Weights of a small mixture-of-experts language model, trained from scratch on English Wikipedia.
Size: 12 layers, vocabulary 7588, 6.92M parameters.
Training: a variant of SOAP for the experts, 728M tokens.
Below are experts of layer 2 (counted from 0) of a mixture-of-experts language model. Rows are named router (the router's row for the expert), down (a neuron's output weights, with its number) and show model dimensions 0-127. Each number is 50 + 12 x the weight over its row's rms, rounded and kept within 0 to 99.
Before each expert's rows: "comes before" lists some tokens at least twice as common just after its tokens as in all text. This comes from a sample of Wikipedia text that the model never trained on. Tokens count by the router's weight.

# expert 2
comes before: " |", "0", "8", "6", "5", "7"
router:33 48 62 58 41 15 68 39 47 43 58 35 61 43 42 40 64 51 29 36 46 40 50 67 58 55 70 54 48 76 43 40 41 54 33 47 50 62 47 62 52 45 49 37 36 34 19 41 48 43 35 52 70 59 72 52 70 57 37 45 44 59 49 68 54 65 44 72 26 36 53 56 58 44 48 52 38 26 54 76 61 32 51 42 61 50 58 24 46 68 42 38 72 62 45 62 38 34 30 35 33 51 47 46 50 35 47 44 43 47 58 54 42 54 59 57 50 43 44 48 46 54 63 54 50 62 55 45
down0:51 40 61 40 44 39 59 31 29 44 44 45 39 60 46 54 30 59 32 29 54 59 46 67 55 59 55 64 40 76 38 44 36 49 60 40 60 41 53 67 40 61 69 38 57 61 51 75 53 60 46 70 52 54 50 67 52 64 32 71 46 30 73 68 55 41 54 48 46 30 74 60 64 57 66 50 53 37 45 57 65 59 59 37 48 55 43 33 35 39 66 45 65 60 57 56 44 58 41 48 58 55 38 55 61 67 39 40 60 77 36 33 54 35 50 51 78 48 43 41 36 42 44 55 32 61 38 51
down1:31 47 43 42 44 37 35 53 55 54 60 59 65 48 37 24 52 46 64 47 52 48 50 48 46 47 40 52 38 55 57 76 12 43 59 43 48 64 46 55 41 54 37 36 54 74 62 55 60 43 34 53 53 46 56 17 56 44 41 47 34 42 50 52 52 70 67 35 55 40 49 44 44 67 47 37 69 31 44 48 36 33 46 61 46 51 55 72 76 33 73 52 54 42 39 47 57 46 38 26 48 69 46 41 60 50 53 49 74 64 45 58 52 56 48 45 34 62 48 33 77 65 55 49 52 45 61 69

# expert 7
comes before: " ", "-", "|", "==", ":", "The"
router:33 38 33 59 60 46 46 48 61 46 53 51 49 64 77 66 39 69 63 65 67 49 45 61 51 97 57 50 35 58 50 66 56 63 44 43 65 48 36 39 40 48 57 36 27 46 55 27 53 48 56 49 36 45 61 56 57 71 55 58 61 57 38 48 52 52 47 24 55 30 50 40 54 75 63 42 47 59 35 47 55 52 42 45 36 57 65 41 38 44 41 52 69 37 47 49 55 34 40 47 57 49 50 74 51 57 42 38 63 72 64 57 48 51 48 50 66 52 44 49 43 45 52 49 56 30 14 35
down0:34 50 66 39 37 45 58 55 33 74 47 52 34 57 78 43 50 60 51 24 69 51 46 48 26 30 57 54 49 67 40 27 37 37 44 49 58 59 48 43 54 55 37 34 33 65 58 43 38 41 46 46 55 53 34 48 45 48 57 51 65 66 58 48 41 75 50 66 40 72 75 43 51 60 70 49 34 65 62 72 28 53 28 64 40 56 54 42 57 57 56 34 44 40 69 51 72 53 52 55 46 55 66 50 56 65 51 42 46 57 55 50 24 55 65 43 53 57 43 40 65 43 54 77 49 54 47 42
down1:58 43 37 69 62 53 36 81 64 48 44 45 58 44 51 44 53 34 50 31 26 34 78 52 59 31 61 59 43 52 44 46 56 43 29 42 38 37 51 39 40 68 71 69 39 38 57 55 38 29 39 37 64 36 40 76 37 64 28 68 32 36 58 47 52 29 55 38 59 53 52 64 67 31 59 54 35 65 41 49 47 40 65 55 53 48 57 58 56 44 68 48 55 58 48 45 46 50 56 53 43 52 50 31 62 70 65 57 34 54 40 44 65 55 63 53 54 52 57 43 37 52 27 45 63 57 51 39

# expert 5
comes before: "1", "2", "0", "9", "3", "4"
router:49 43 54 70 45 52 33 36 79 10 41 65 57 49 42 64 36 62 59 49 48 38 45 47 69 48 46 53 60 72 63 61 52 46 46 46 50 48 32 29 38 43 48 23 43 61 55 48 52 45 56 59 46 47 44 33 67 48 44 35 40 45 48 71 44 49 50 56 55 44 52 36 42 59 44 49 57 44 40 46 59 54 60 65 50 34 31 56 47 41 76 36 61 49 52 47 68 46 59 55 60 26 36 55 22 45 36 46 34 55 26 70 53 72 45 63 63 71 54 39 44 50 48 47 58 78 42 62
down0:48 73 69 32 51 39 52 55 53 63 22 59 37 40 32 47 33 70 64 72 49 57 50 60 55 35 46 26 67 43 39 45 38 56 55 62 66 31 57 58 46 42 55 50 43 46 59 58 57 44 54 41 42 60 54 53 36 45 38 67 36 60 43 37 62 66 50 47 40 60 55 68 28 47 67 35 36 62 45 54 64 70 71 33 48 40 52 53 41 41 14 34 38 38 49 41 74 28 43 28 63 57 34 56 43 65 47 48 51 47 50 43 55 44 47 31 57 47 35 54 53 49 47 44 61 31 40 45
down1:58 48 43 37 62 62 57 26 58 36 49 49 39 73 60 37 42 53 42 63 39 28 47 49 66 64 27 67 43 42 42 59 55 52 36 56 40 37 51 42 59 52 75 34 34 40 60 46 58 43 63 46 46 56 56 61 51 39 68 58 44 56 17 33 52 59 45 46 63 53 37 35 56 66 50 44 26 66 47 54 47 39 36 58 59 54 51 62 50 45 45 54 57 38 26 28 47 12 64 64 69 63 64 72 46 30 63 54 49 51 62 47 39 60 62 55 64 57 56 55 43 62 42 38 33 47 43 49

# expert 4
comes before: "1", "0", "2", "9", " The", "3"
router:60 46 61 54 40 31 30 18 39 44 55 53 34 36 40 56 59 56 47 52 53 45 27 39 81 47 52 48 62 60 66 57 58 57 22 45 55 57 57 48 49 36 52 37 40 37 60 59 35 39 54 59 66 53 44 46 60 45 52 50 41 32 62 46 46 48 59 67 65 42 41 29 61 66 60 22 55 59 79 53 32 49 50 67 68 44 51 52 50 33 49 51 60 60 60 45 37 39 35 68 47 56 50 20 56 42 50 54 61 66 48 50 37 36 33 67 52 59 55 55 47 32 66 30 33 54 44 36
down0:36 30 53 56 52 69 34 52 67 35 55 45 62 48 50 38 51 59 52 48 61 51 64 46 63 41 54 29 59 46 28 58 30 50 48 33 54 54 68 73 33 50 42 65 48 44 63 34 60 50 43 39 57 47 65 64 46 47 35 56 36 68 48 54 45 59 57 48 35 49 63 52 57 29 49 39 71 52 49 59 56 51 53 47 65 50 63 39 41 53 45 79 37 60 53 77 27 48 55 30 49 48 42 38 43 79 38 56 30 43 45 59 36 48 62 34 35 40 53 58 77 45 61 39 22 38 65 68
down1:53 65 31 35 60 45 53 40 70 29 77 55 67 44 41 46 42 31 68 50 63 49 61 59 43 36 70 55 30 42 57 57 49 42 33 52 57 48 50 57 56 61 60 50 43 59 68 61 51 53 52 64 50 68 63 40 58 37 43 44 67 46 47 62 51 41 62 54 56 62 76 50 66 45 49 75 30 63 49 51 42 54 61 61 68 59 50 46 39 63 50 55 54 35 46 24 70 19 51 51 72 51 41 52 33 56 62 34 45 35 41 63 50 56 83 42 50 66 52 56 68 48 51 47 43 62 42 67